Below are experts of layer 6 (counted from 0) of a mixture-of-experts language model. Rows are named router (the router's row for the expert), gate (a neuron's input weights, with its number), up (a neuron's input weights, with its number), down (a neuron's output weights, with its number) and show model dimensions 0-255. Each number is 128 + 24 x the weight over its row's rms, rounded and kept within 0 to 255. Numbers have three digits each.
Before each expert's rows: "comes before" lists some tokens at least twice as common just after its tokens as in all text; "mostly gets" lists some tokens that are sent to it at least half of the time. This comes from a sample of Wikipedia text that the model never trained on. Tokens count by the router's weight.

# expert 16
comes before: "s", " of", "ation", ",", "al", " and"
mostly gets: " Music", " music", " public", " album", " film", " book"
router:154095127153127115067182110078128087110139132121136129128098113119119143137160199132135139174158125145136131146128119118178133115187164122094097155115120165132111096141117108102142175160135117146150121115128106164093146119074123095112159129126132117106099134067123137118139146079156081151163153123115126113139125159103129091105118102109138112141085120150154149149126120123138119126175083144116110174138142139077128118101127131130151134167160127131057120125095142114128145119137120129165104074132158112147116104129147124096110084075087111103139141100158134112094092143133145120084114133119130079127113100107096144113090138142148124148139122144130138144125120139103131115144116068161108122100165135145120140109134139129135136102125122118164119116094150129116147164123103
gate0:107154131157126094140119098172132104084096182090136139136160094132149133096101159111175072109146159171129088094144138143091116129131125111115114141150118121164153092100123121131117113097132143099180131147119098099112113154167113130145179141102173125113119165172138117115123176148149174108084126117164111164126111132092117136127121128109127157117133119113123120133086095135113129104090136149112150137117161087110109140125138077136140157092106153163091118138111177133105124101137149151114138100165112060149126126094163142137164148126117119136100137152128103123155134166131126110121097120099145096090155123127074106116126145141121105097155154100109133120121143117146099145126146116125125101111113135162162129157103157154103126123162161103099080167097139130109133119134115
up0:090094141140113123129114075179123093118082140144138158115154141121137093098090164164156110127132129164123154130146123151098084076091140102120101138098096126115124153104135148159128117124137128107126119090125116127124056184156102096108122105151164148136126129123136100142113139109141159110143100121117117187149127146133109122151125136120151105134112127149098130119122128141116112166121130127131129128091145109133129159102101086140127127090125150163104082183138149145098096108127116108126171138128116099117112100128096124163144134127084115142120157147149137097089090127102134147157127132161109078086158136154114136130133157128096142157121081123111136127117103152201086107136116157133148106101158114132124093096111107168145156116147144124124139118086126119115150137132045
down0:113145130160102115166184155121120168082128117162165133118151140158116137109102106125115120111110105124131080133154130128135102142093150104072125076110098115141104184100105166134131127154138112140107133137127155080142109163133097110156147143159155110126125112129142119149135123082098147087119133127122150116114168106145162113111166104152081079130101076124113167139105154155120114166114149134134157129150103146162115138161129151123117129149131083132160085145133151131149100169110174146119097135128166160092152164099099130118116071128144119113112136122115164128115113123148151107137131107110148142147117157146154144098165173132108119084157161121142102135163110138164130155132117145068119153161165127142145127070137116120137150102098125097128133162082132134121121130127116
gate1:090087090130173114118150134112150115097108146139143122107093136110164118158150159137135080149148104104124125164100141129172150132143129162119123175123133135111140114118114118116119114133100117117151114138164175189112150108108134113133145162122099089104102183079130113100154108162121144143143121109102147142138127118113108106097073163169139113143158152090143166126123122110152116135165075112134143138097117127142139139076106086122114083141135104119160109099165119139126114116120127150119144095170109136101165103123122134125153109151093184126111131105141109089130132133118156128144079128101099140111133065138110102114168143098105141138137199176110166123108152118112098159141120120160128113138143119112114122124158119157185142120108144114141135125101115118161086095131119
up1:071163143134133128135134133159130138135117118115124118157164140121116123102146123111120177117121105168120125119169102111107088119088117137112135102161134140118126169087091157140102123135152107147118095158087126118116096161096113171081138133118178098118131086172117094107146144118107112113133096168110134124109116125125150129133177158068130133112120118122161092125116124105128137172095152108125080112154182093141077119152128110115140117141090136169165134176158118142142151137140177120123140158117122123162107151114127122109150158092134094134145149152135152145146099105115110096114166114142115126122158155086151178138129164138156127108102133136105142104163124118100160109129186130081135101161136093144161126118132146119099119119109113135118080120162101104146142179116154
down1:166108110112107134089117122085153130133091156128103140082136153137078139113134128101143117167120164114096161124108119128133087149140119117148086086148115121132125142160191105155156143133140133153129128096152123081101125123080131113130162106138156171156094124116082102138099149098160138158141144130138147138123113145139128177137092145135142119078146137148130127122143154096144049134092130143139153145134146149118114162098151165120127114146162155114131130083115112085092119131105116134106185128142133085146121112114150081108147153103108162131128131113162118148143080163121158089143151162119170160125097127153105129133127155153141116141143123102123100095152092130163137122105127134124111149172142123210141155104121157139135144111168166140110130129097145136147122120137130
gate2:124136119149143148102108151121100076148132098107194141137158106103159102100128135137162103119150169166130153088131144123092120161142119120104084153076111120123128124159152153094114115115137142110114166117156158142131149118069133107138118110175136149125127116144095157129126110124128116114159120109101120119111131128116110110126162146135130093139124155108116099111157129159077126111128126187112126131141125147136096134106153123174119163151159136098083135115116164098184090136107101136126151129133107113119140118178158097098119127165135120088160130137128110138109149134142100148151134154103158110114149147134150126105141101160131143100091087147115084104161149119113130146147111068139120071057072105111121145143114091135117159112144105136157175126097134095120121136103157
up2:119156123152130141128085173155160127124145131104139101104119153156155116139184170165121124122161135133115093117131148129150100144141141104110081106122144127142121091119117136120130109113150092113069163144140115123138136113101123101150129117120124160129131128143111165107164082118122134073109114105127120140125098140147093184133097138147151184094124089105150152113083149123109126117081117108143105128141072147090141144144125136121126096134112069140133123173043113114113150090130152127142149096093148151147136130144157167131136086142091110138142136116134101137123103126138148140101122149102125140123125107136159093087105078125079132133085110127127133089164123093152140083107100131154144137142130140135128133137155155111140141151084184137142153132136148084142120107076145
down2:090102138143120152108130187104136179167086104148131146173122122104148100125132173133123128167173144140153122109147120124126105162113086134104094152131155153108080104162195125098146131210148167134126112145147116153108129147105157131144132108097118115113137140156074091170155156161170119117102091155115111109133115151137100103126131155120139141140124158127169145165095155154136087109146138119129095094146139120125103157128109115144090115123134113134101106142148156128154114144130116119126138107119127122128133069142143136131124115128154124117164152152138113136143160128149095171163123124114126093098129149067132153123152125141128103118093082076142120103139110138087157139129084135120130131103118151082120148124109116145155127154130174173167124123113145120104164146136138
gate3:150133109111130144070100154139145160134116105144088153146140185102139106139159100110133142135146143113166150177142093102148140122136148129106164131133134165143099141141119133144145149125124193116080123109158138129110153128180156122140169104099103139145116160101163111133120132144131130143135107098163110141136142138126101118088105107135136156164115140115125126149120154111089138158113130155134106104127143145124133109157155109100155153110116125139159132172134097171140174124118126086112095128109162128147103096191123139149173162117093138068167143091139128127108144161153127153135107148106134165136166170162182132069107141128117087165126114121144085128141135133100117134117148145145095108161124133098139054139083157139114119151123131160143151119107141153117127128117160
up3:166112127127147137119109115113110139076121075107121110135135166093168116150117080138158134130115148104130187158119143080093098103133098131092147137164079074108105125132091132114121138168125108114144160098125116109147102118140120162160159154107142115133135123103109115123119127085116158192139166124106100157125135126152134128186148144159142207140131138186107114124134119117077162168109120133078092163160116097140135145122110126145164148143111140151114181170123125140093152127142133116126136165111119094130147114128153124108156151110101131095118140148158112109130124114159151121128157125170110123102121150144126116129168130100156126089120122125143141172110112127120130120113125135139145179138167093121133096134116123156138105105141124135101099105082076151097114136118135
down3:117122135116119138130111110173084132121171136122100169178104134134128114127098117097118145096125166116121124103139128124180126154136127147108118146129134158115185179102151125172106147109107096173110116101121095130132112096132136113122063144193128153162149131132177122133164134111122149130133137100129128146144125121106142112136144140101159159110128118111097206154101096129134112128130108105124142084081125161105137111092144150137103132110118160121130096120105131160135096095118086131133136112140155104125146166136118122094093137115160156166139120114096143193141118150099129130130136090140140096132135130143176121142157110152128136096136105156160092111125145101122133171134123139142088160132065107124096120139146131099139120138118148108139137171131157141107143040133105
gate4:130148084157135155118118163106118110184113126145134190113087119150110132108117139120162112146135145101161120066107138118124132165105170115101138137134179132149155088113119142141089180132135152132094103137168116126119127158149124134124140152161153134166122152146138122128104148128120123123107131117150125095158125085172145163150156070090104144142101147171136155110101140103120111124118159141099098119153099087074155124124150119159189159154156125114106106093114103129152135147144166139129118130084157099130120101125153159138156111132153089116110135105144155188110134098114135109094142123113135127120107127156122121100136114117119115133144128106065169111101110129118156141130132076161107123126141150132137137162119117161077129182109156135111150167116163130126156103116125
up4:127155147125103167115140066122093160160104133091145127107116120127132117108124067096096166100143121138139104122091143129136100122098123201162089122129102170111156148153154147113126101121156100115131128139098111101091151134120157131126117100101105151134148142117125108163128115117144145135148098119133133146057100128094163108110123138112159149147121141156126060171152122106150136133133118162125091110157104124141155160140126097125094088106160088140148117146152123158145128139167117140150099122176161086168134118147143137138091126113091138108170144140103136124158139174102166120177124102135104104116143090096127111151117112138107119100104113126149158114104112142122114148121163111098147124126123157113147160091129178105168111141166146104156145137146128109120178119128105
down4:134122138114114090130109137128080178094146125140103092122119136170108147145184135101142079117057108128144148150120139136065088104151119120079103191140158128160140129103108127164138162157150108134123124127080068169137152130136111130145149131181123156114145120132126133135127124125149138180110103149119122090154152141128107131136109135144146129132104127155154189123116144154120127134129120136121128137152104123129143159117118116154106117125144135143074089147167099097113109120117155166143133115149139112112071130133132148143156118122162071143090144149152157139134141136136107094115134092176100144126150119108105125081103139122111130132179133102102143127145105123101110141127155130156132129129117154152108104123138087135165197140086137136118077130136126091137135129165162

# expert 7
comes before: ":", " by", "•", "ed", "c", "up"
mostly gets: " Born", "See", " Country", " award", "Species", "±"
router:116113138120153120132137161111053092130133118108113103153122105125124074190125139170169131159140078137125127134146132131127105106173145136104156096170131154149119081151124130153160143142102153176160113124117080145105109117117100124144181118133102160114109138106121124081172129146119114122169161117137095095177124133135127147158104105130114096154118179152122149160143080097159103110155106158125147120149142147120118102121133118145145153126126127111109155196160150145140123110103072133124121111120169115131148147129156115091096116106117107092145129124151109138084124137139141101130107151107059127173118106099103146133110152118173100155164117118167149146117126121130125082091118126144123113127106132165121160113149140156097126133130129139169091153116125128122115157119123
gate0:108131146118129084165130107139133115181134138154147144112156148127138132081104142137104133133099136124148130120129125136129110073112141095147162114116138083118078124127132163184126120143123058140113102138138160128130136117093144095110148147090122130149098112060074123150170129094126121128157127120102108120110103106055104168107107156127167082106133149099154112193118131166170143100180138135143133123092093133168114144115152150103161124108181113103103132111126148118143151121082166112109119107100152167109154062149114136072137130150139114124160134129120122107141156105170134132129131123108110129102104110165117142129147139135146162089119145129133132140122111115120138123148116116109117139162099122127132104110094100143167149134156131122144092098134101115123154164115116
up0:194130110134173102167152091110114134077105147152123145129117120147103117159106150131141148116169141133155188101136118151142123153117106104137099114118169111139105136132165141155129134091120163129140105137075147144111132108149150116144108110120101090113127114121120126100158111128121127107159131150151162143160113159139153099162129104131094182127101119171130158095151150114105138160193115108118092155192136109079118138114156074123143116146071097116151129155122129130137096142133085129156139166125122151168137145117152089156124129127113138141133118104094134121116113110127126150147105117184159144123160142124141132134129151187131123170137131122125163141116136174177091133138175105122138117121157121120108137141140137120081115169128188110133178099130138139133127127103136
down0:094149156123114118103121142134150114146113158110157097158099115144169134121098151106136156113130127122107118129134162130097120112125155149143125106103151189060104117165101154108098125134127106126126142129115125152120133189143116140113153117146118091115120118154114149160124119128122145148119129108156145143136040109143104144137136123114124178130116148135148159149119112163119119084110078138089142113132143158129150141120149140090105140105111115118149120106135123133153169155123128160132152145131137152103096103121127137103133096170115149132124140121096159134115159146133134124163107132115062153103114106175086167131124173104079104131177141107140091093142143099099121128144103096126178119124162067092103115152124136142154116149129112114113045131160106130119160103164092
gate1:125108116163144152166106158124093098119129117120117093143120126131123102119070106162145150105127129184194152122139129140137144108170169091161139125156183156127130096116100147145127168106086109078144127103176143085130130137137078103110148119154094146156112131101139144162087166124131143139125154138094113166119142094130089113132144111112153131115089093138104130099129110179109098124099118141128136122132153125112091107156110142190115170127104108111171161101108115126125138112118105161103103084108100130137142137131109140113138137096112097129117089126135174140122140104145165155140129115166115139148141123138145132154119150104110133130127116137145095153148185109131100155137110119140134128147116133143125102107157139120100155147155134166074174077104134109138148114101179
up1:124132126116123099113096092152129161146146113132136162133125141161113161143149135094096118140147083100098105169129143120116120117123095169101090117101134112108141141139141157100131107154134131166156081110111143169154133072116140144161107121082148131147135139133133102129161141127086109130139120104185091098178146142155156147132149121164087154129143170148129143145102122090132117116158137123141135128136126112141134124091144175109125094119179120141097063134154122137107108131142115123145136158156137161113127121166138106156119121134124128115076160133122092118181101136096099093102142164124189154108117136097114143050129108139133135158124153112111168097107064153121138101136158134130144124106144106153114146152124115140149121130099148130162113178117160117130095152145090
down1:149186132193147143124146116125097110169168146103171117148095121153150153161136137145125099125098117133125136127133132120142170131169107170124111112128153135112154163167094155128099183132127110114125094120132120092126164156113128127097126148118121161168150137118104137120114111121135129093103111133128134112149122158117093097157108116132168151141124093112117120133149162102105158088137078164106112117112128142116105152098127066181131182161097177134135138147062145140106131097070121176120113114144135112138153149135110139178122119155123091083157143114127097095083141135125124122138128092135125139078137151145113158127145153155138133170131135138168131106079121087140104118140108134124112135155107090159109121168135113117097143120113131134160106147127119117089112141096122
gate2:133130105162085152151178156118137139132153132126133085144121090116152135126107097145102133124087122122132120133110086121142130118124102157165117129160191105110154134132130117124090131148118086128148102129091112086142142119141095121168125156118140113135127135133110149107162128163133120177152129119104102133156155127138095175144158174160095117177086151129084111135142121097146111119113125088067128140150127147128145135138141159104094150140105134122157109124094120077107166160106169119141146134104099024135120163169158100144145148143107166105107150127139120132129124148134081099154125086092113156152129148108139137109128147142112127123096115116138118122106102155121115134114139162132130136098146129157101133163165127138155132120129096149094177128157136095137072132134092
up2:096143108102101118162113112150119120115135109099115092101096079091144109115128160106196144113132115155127117114117155163098124132120111124131109127107151154132104159085109130147179118126084101159147154169117172147116117103100133122127165137158126082059132080138123138162112158140124142139097132135099113122121108149107115119105136181120113141164134151144143103105158129148136074148120163128114117116146061126151145114138112126128094096140137163107135137107168118117110128156132120137121120148090171101093119140094080131108133120127096117141143121133102108138110106111093129126172119084092115137123150138157103170136120126160135103166109092149095101155183168119079119143123145167107151106125102076122128108126187143090106158126150118108134115130096122115132137141141149
down2:117107098125113086161154140130119097131134124161113184135121129112140161112129144129169070130107149136108151137136140082127102137127142161129112095146111101166126121143127157157124129086137142149137130144172130115109157130140166129118106098093129102126126190089155153115134127143142139136123096074169089191101121126114139133121124108149137104115148125109117148169154137150181137120103120126112156119149150087172118138105156161094137105125119141098140140148169177081078144143109100129120126109120110092153130111094086165138096147130149104133096138144163128151124159148145099152178094118107177164146130139180116147149150109089127119166131133117168119129110135164087150117140161160107141077119103147130072110131118147128133126164103113138122109103132095122094119119130141
gate3:108154148115111120141181153151111135154129118113122140114135151113131123119133137171073112138121120130118074163132119147103106106131117088147118102084131125140074067099139149133158190124099141118116106130115155102141171137106127136127104129146137156133136116126095106127165150128172114184116123133135159122130095108170154141173103181105118158126120122109125103136136115154141149136097093123159135136118136109100154141072108128160123119149149148098125157142086128131094154153110139125144099145130101115133153122147133134141189116172158157105165100161144111164161107125185105139099093129119105105102121101103169133113129123144119126096121143138148133087130158164138143191077136151133132156140078124127141117121183134124136155125119133121111082152120133117165155132113075
up3:153071149098129115113126100138127141088151126132154116133122084111118097148147128100181136118130164133120188144106115113141111166115114150076168113200162131131195138139105122137098096113142123152126136087108120126120127101144178092112163145133147103132116137157138144145128101127069136107139129151131104130126162157112090128125143128122156105108185153148143113142121115122132127117149165122094132129140126116122128066147130118139153161117104107125131084134138097117132091145145130102132161107121140093140098147093109129102088138102113143113121150138113095105092136126117096136133164146126115130143141154132131136177130126106135135164132135152097139150137068097146159078174125149127102060128168157128111181134131112130153139145139120104119128074116114150080096141121163
down3:112154101121154150156127118149119113102137095135135151146157112151065153084100103141161097144146120111091107086066121140113138104099134156159169126154118114128141137121092093148143160163104098123099107123086128144132110178101130085118103125105130146152112118120120091133097103093131121138129154169148182161111139087106114135141133101097106113130141131127110128124126103105204147135135129132092094102138129161153097157126128171131118140157127115128064117096140105139106165095079128141120117120158117171178174139136125126150105108119129121143111120160147166121103145102138114148156131147095168149133109137117143136112112156153175135102113139138097128111128140082111090123129123073096080132115110111133154105099136143166133113137113121112124122073168123147156138130111122
gate4:142180146138142151129119119091109169135076120157101116129127108167115150127145124131133145120110160115097129152092155138147126112126138134105165174129117151129067125086114139132163131111144152119114146146140123085132121116072117124133087132111119097160107157098151121138122085140129165127136129112129140140141130130099159109183116137122136145129109101137123113094121132126129111142111119142133124084124124161131119129161132152155122076117126154156169155068135141126128123112109117160117102110158129108183142153181127136142072102119085078189123113157102187173136140146131077122171082133153070114116129068111174124144155168124150144115145135110074129152127136129117162126136172131158131111102144115117138110114134140143120151127143161110147129128112107111164158168138134
up4:118125141115176129139092143148155107129166141153141117147153143126134116096132150067116102161151102167131083120083134140133115128136138146102057108163084169123124141122104132085148089167121108121118155124176129139119160085084128171110146147128159121146134164122152137166127138138139151109152145112149095125095104117180101165100111155125144111102125123127102141114122113072160128145120158096105151133136131102107130181116137122127114171142140136151132139113134129146117131143072118142153131155121061138173132152135132153136138107163152129129112148165158168105143146126097105146098138090153170131160133163148146172105128136109158118110097108179125135144131165082157139159162132086130129102129133112122101117107105117121151085124117101123141120152115129108150132119075121
down4:119127138128114153122128149143129103099101105090109085117130134100193148112144096139143124145110145139135088074199123150116139131087153121136105124140163117085126154138131178118114140131117117136104133105101121127152140150130160106097109105148105147098099148123115160129109167111165141123142141138121118086164127165145112073140152100115127134110093135130118165128075111130140122108122133130147106103084133109147111115145146135133145082134189133114114186112134103162097123106125162137115119151119155101124160099125104138100086107090143128090123126160145132144149100110141159073134129097114120097130135088122121144151050152114119112151149144076165132126141109147124161139077140119160104098140133121090120126117069137174134134126182123127155105117133133122128165098155149

# expert 14
comes before: "A", " |", "S", "C", "N", ")"
mostly gets: " game", " Team", " Game", " Cup", " match", " team"
router:152082123138134119108133167107102081090137073111102129108093109143093136162151145153132110138131090139148123121139133144145119102135184125097107102100118147148111118130085133125126156132086156109132094140117105152072127103087097097107146165157108133095126110117105152155188119150121094146135198115113081120153149145094150130118120106158120131128121096106129128158112141102111082125127065118112140167119129127104121119136115084172094150138129086128096155149121126124152134135137131148139121134115165110147180135117142104132112127104089104118127133100147087148085088127109114102118129140139124124179117142097097105115119141120178150168150106112093157142103113123126134134151097124153105106128158158151092154105179130139133147123127134153186080142094150119130113151123128
gate0:148138110143151142111141136139120120091113152088114114110138159102135125154151109090108115149109153099052122156189121144106135140162138128127118122144155146162131132112095155128124133173110122107161115142139114115127064185172150131104115100167140088147142142109112103141093081145149127125119084129132144123132137115132137133155118161140085137090144137145150104133093137098118086124123139097113139175162130128147144181134113127095117094145161182116192110133132092160093067087159102111090133138122085130124131149151165104126118173116111100095155143096125123073160123108135135105098146139118109129149141154134157102126118101137112167125089115131127132106147098154191094145105103140110132119138117110152095099131119116117138106151109120141143145154156129138110120153158118
up0:121136099136142135150130121112129117080139181145124160164118140150135153134153130150118103103111126099098145116182113174114167144112199129138104099124127121111123127082145132087128122137166116193136126109129087124112119184105142149094134137118119136136122146086124146149104103087150146143125104141146168148087153108163122120117148125153142148120175150104158137121104116131099121092160117132132160174101152115138171170155099112123137071112134123103110157110084158155135139145104097137076116144130137143111164112109120153086122115122145113119186150140122121081099141140099154169117092158135122101117147135166104147160155131084082113109073112149130121156104095132132129098128170143128154149089173151119116154130143126107142128149123149147138141125147152108139101145143137
down0:149134146114092115148170107129141121155058141107154162133105142124145121139149101128120128132127113154120144126148105087138132108121130124165148139120119103139130147118134141136157144156118109166159162135128161131131097157131121118136139161165177105116127135133103100085067100176196121160111135145137091120117104170103097148168090139104123116144146094099136086102118090145099131133093159104085142132122156135076115138137089094189160172133152129126148171154126142151165130135161132148118109146124109164146135161102099105137108128107092180132121124115121155153138163164156123124119119138146147098138128095109136173133126113135091132098132125166098139116185122126146091141116152109143155123124139133103110114113142156124177149166145118109104195162125129120151157111128139
gate1:122152136136111102131151161103145110111140137157151106155126143120113137114102147120159157112108096160166139084121117161140149067118136135115117097130081149154101129103095174135153091152106131154127080139173169127141128117119148118145134166191173085151141124145117114105152134154187126139130118105149126108105131157120135096135139148133084119135113169171107130120159105145105142120154114082117144112139169125120135144135143095136082113145145141135106148134126126177143130108110117131152138141101123139147103120105084159184111099117128097117107134144104126120115105104139163152144095112165111134113110084164130098151118123165093167167076106096149148125114094123139119148158131104111110161101143120072110092149160140165158130143119143089151152096111110118102154131107177
up1:111196082176109132132151154131140118173128137128182125092098113199115133137121107167146143100145122119131137172126096115126124126153139134149160131159120123144097138161126119136140121136114162129133121129126172128143141128060130171122100129089171142145141132149133120121086137144152127135168136137126150118141139142112163157151128131164180131088158106127138137162119144135122136144130148160100157105137108150136094138170166107107150171133106142133132154100146135107160076139129132109114126133115175127098111106130127147146115111168124125091129110113140124170130057117148087131108116148132126150114081140119088137103111073097124137146136129133156108112121164153120172144124138115123125148131127081113114175086128127092099081091116122071159148127123143108136162156087098
down1:136108133155107108137117137133114117140156119130133104132159130087152143116124142141161149148125140116168116084159076109163138136100131171118108104119107113159127099162134153112112128091082156141121152156106146109085114164140132145147153141131164074162157096108152150162152111077148171137136155125162103104078121136132125115117150110111121119133139091123120119092183112165154133144109143123168108113162132143120136105104135111129143073119142108103123118112143162149119147132115115134113143117094113080156146106124097108121145120117133179143064135131137137143116102116126066127102130088168131128102148112105105144108094138122131126159144166172184125111097114106139178121105133140160137162097164136134165171095115127102104146157179147131101095153115173104151148125144115
gate2:139125163150078107124143093121156107114105095122109143095124145128132116114095107142189091098135113106115107135074088162142099147119138126143156128146106167116147122143157075143150110104107154108153124125099110136169128140151076146132148148130150147131146105152136191147140142157139111098139115127136141117108151127139127127126075106115133134162143130121142121119127136149156084119123146092107124134180096142093124161143109165144137119149121145140131106172109158128144160084117135105073171168167159132119143137170132140121083117111135158161170107088181152127096170114148153097107146143122119094140187155127141144167125114143154118126160137124148114119146146154107131087139139099148139164163123115096134106167132105085100132116172115128134115107129100166140164108156103
up2:102150089104105117136104149107104100135180065136156100145125145154166126144092117143125161185153175164089147110117106157127144115135138104102139132087116183149129131151125133125156099144100141165142133153135142126142173148147180147138123134091090132132145098092130117104110129154134107155132152087094116131178143130165161164128175136158153113083131159127100096131153180136101127173128120121121128118123139156108151133130132086115097147151129117151111140119120120085096125192148159120153133120145108193146139104117141117137110120148134149080134111152155124122114144153135105137123145119104131134129119141123141090118150126115150158108133101110156117108114100153127110128109105100118150063147108135156136133097160133100153148116125051135148145146114128118084126151099158
down2:147120094130156098123167134134102154090061090089139113133152166149132098179123103112140140105140093104108159158154149092155125161156150127110101130145135109124155119122076137107162118118142143109134146120144148124149169096196120121127130122142118104100076139130147154125136088147111143144183086112096065113127142121094138101127146125139112148144125112168111166147118168192136089121118137115154155104119130095153099112159169107131121115127129112175135130109122138157123168103140096119098110173102109158178173091102116112140129142119140155083118154090127131140124150138138125112140143139116125118144097123126133120140124099123169131164175109149108084156106148103129124144145192157113121136154133081124118112107113147130132117181142148149147136112129135117112145129127130
gate3:111108106071116144129149107122108128140158142134112111103120144081110157104127110182118152086097133114100150123102160138138149152085115141112095131124118160164081157157129145143086167106133133120178141124131136103126161136169102161118137169052108119116129146153101128127151146096132104102158127138161143126101147076098150128152111092136145108141085111121153102104141147140110157121141118146141120098107125162105121129099107146114131101112090150168152125142189151125105139124083114106128102155131097115172161119125116129146093154162110137111120136147104130147116143113123103143083142145138109135153088085108091124111084104124132112118138106111142080162148110129153112187139148144140161132100125117144087115087130106100146171107149133092105093134143152132080125103146111
up3:131196108145081139137149119130116122138105113103141155106164126199176153117128130100128113149127125142135128129087100105142129100158143165189159150131175117102113121149124143162145119125132134146097097094115151141132128147109132114134088105150141152109152138114165140109115085111105120180184122142112100136126117174162138149101087099125115154097165134146110127102078104137132102134146120126096129131133099130164114140127142108159098116105128121115101118129149089188116181145122134118103186111099134139109109151119111143110127122163111118139106112112123094140138080119125111145089116111118163124171119168115171131125120110143143095090135111101106172113136132121113134139144101096139159142100124120157155114156140128140106065168121110166127116112116139110119120200158149
down3:169136122088131111112150144132098143159116098189097093107091125133160125081110134109115132120111105125127119152167149143112111136149120121146141133069140096148146157107098120084161149112153143127136120134098103119110163080140150147117117123117098112150115125128120155097122117125122133150155130157117145155147116154084108072098102143078103123130089165138120103114155152124129137126122128134153147103136186116108104134101146136151080130176124102134102109139125110115129175114121119161106150107155187128119145097092154150122174121116161101114136143112146127106188098099112156134127105143110151101098146154106115170157135150163129072163151139173153116118147119134158096162114143073103134111122112146130072111120125114127129172187137152137115162118140155102132141117107132
gate4:132094105141129149155115124123122139144122176135120132110143117077093134141192155084144136124121133109137086077130141160120139121103111104134139152123110151139120156097105133124133155104132087122121140164108165150104140099137087144179146115143064136079111121142147131102154092136094157128116167177113126062110096091117131084142133173129127156136112130101146153107140108140119152156144109095127137174135108087169133180105118132186139146132145154078140134105132122094163138089153144135106136103123090131159114080147136122156122102124145124142138116138131128146153111137092163090153095116126112149082141120129137117085121148154102111151168096122104120139133130128083139088116124142110152127112116163134146173160097162129138075141140156119117144126114115162121125128152159
up4:163121164091157149102127116167131139095127163134139091150139105146145153175137120105135132101110147154156122158147151117130150134142134150105092084138120151122124069105125113134170162129118162163120102098125120123126105184148144102134128113142117140148095147114160103112103146093115114171117140079112135166124160160119132113137166130112146138111126130148136131138096133108122126112130161157138149118126122156098137158174111100087129088129097127131168130115115133116152120115096061118109120128141077181107110129138099140132150112171143137074114100134119074136083117137163150098197102124097078152135132081151150116170098124098133128114108127135180145150125137120130116124113113107127112151152091169117128117119146146159089132097119102125134137131166130120134147163064145
down4:136161127166130092132135138116147149124099141144097148102148102110137137122132178113104135169083128149113103091152108126128120172158106156122133136132115106099167156128127105109122181114123099077110155128090096155133128160154100153150145134107129156104171118131104108091164133125171165097148119110111129144147099088114132097171115151119126109173124122160116124106100106093133119086128165104107146133125127122112102180141127105126131080130120134083123132123132165141124153154139106124107127125135147135111121134102124139111148148141105111147110140131100115162147120137100099148111079124101120154151155102107110148223135104137154151157162113101118152127104119141129081117075154124119141105149147180159127132163164113132134190150127142097142103166148142190090123130124135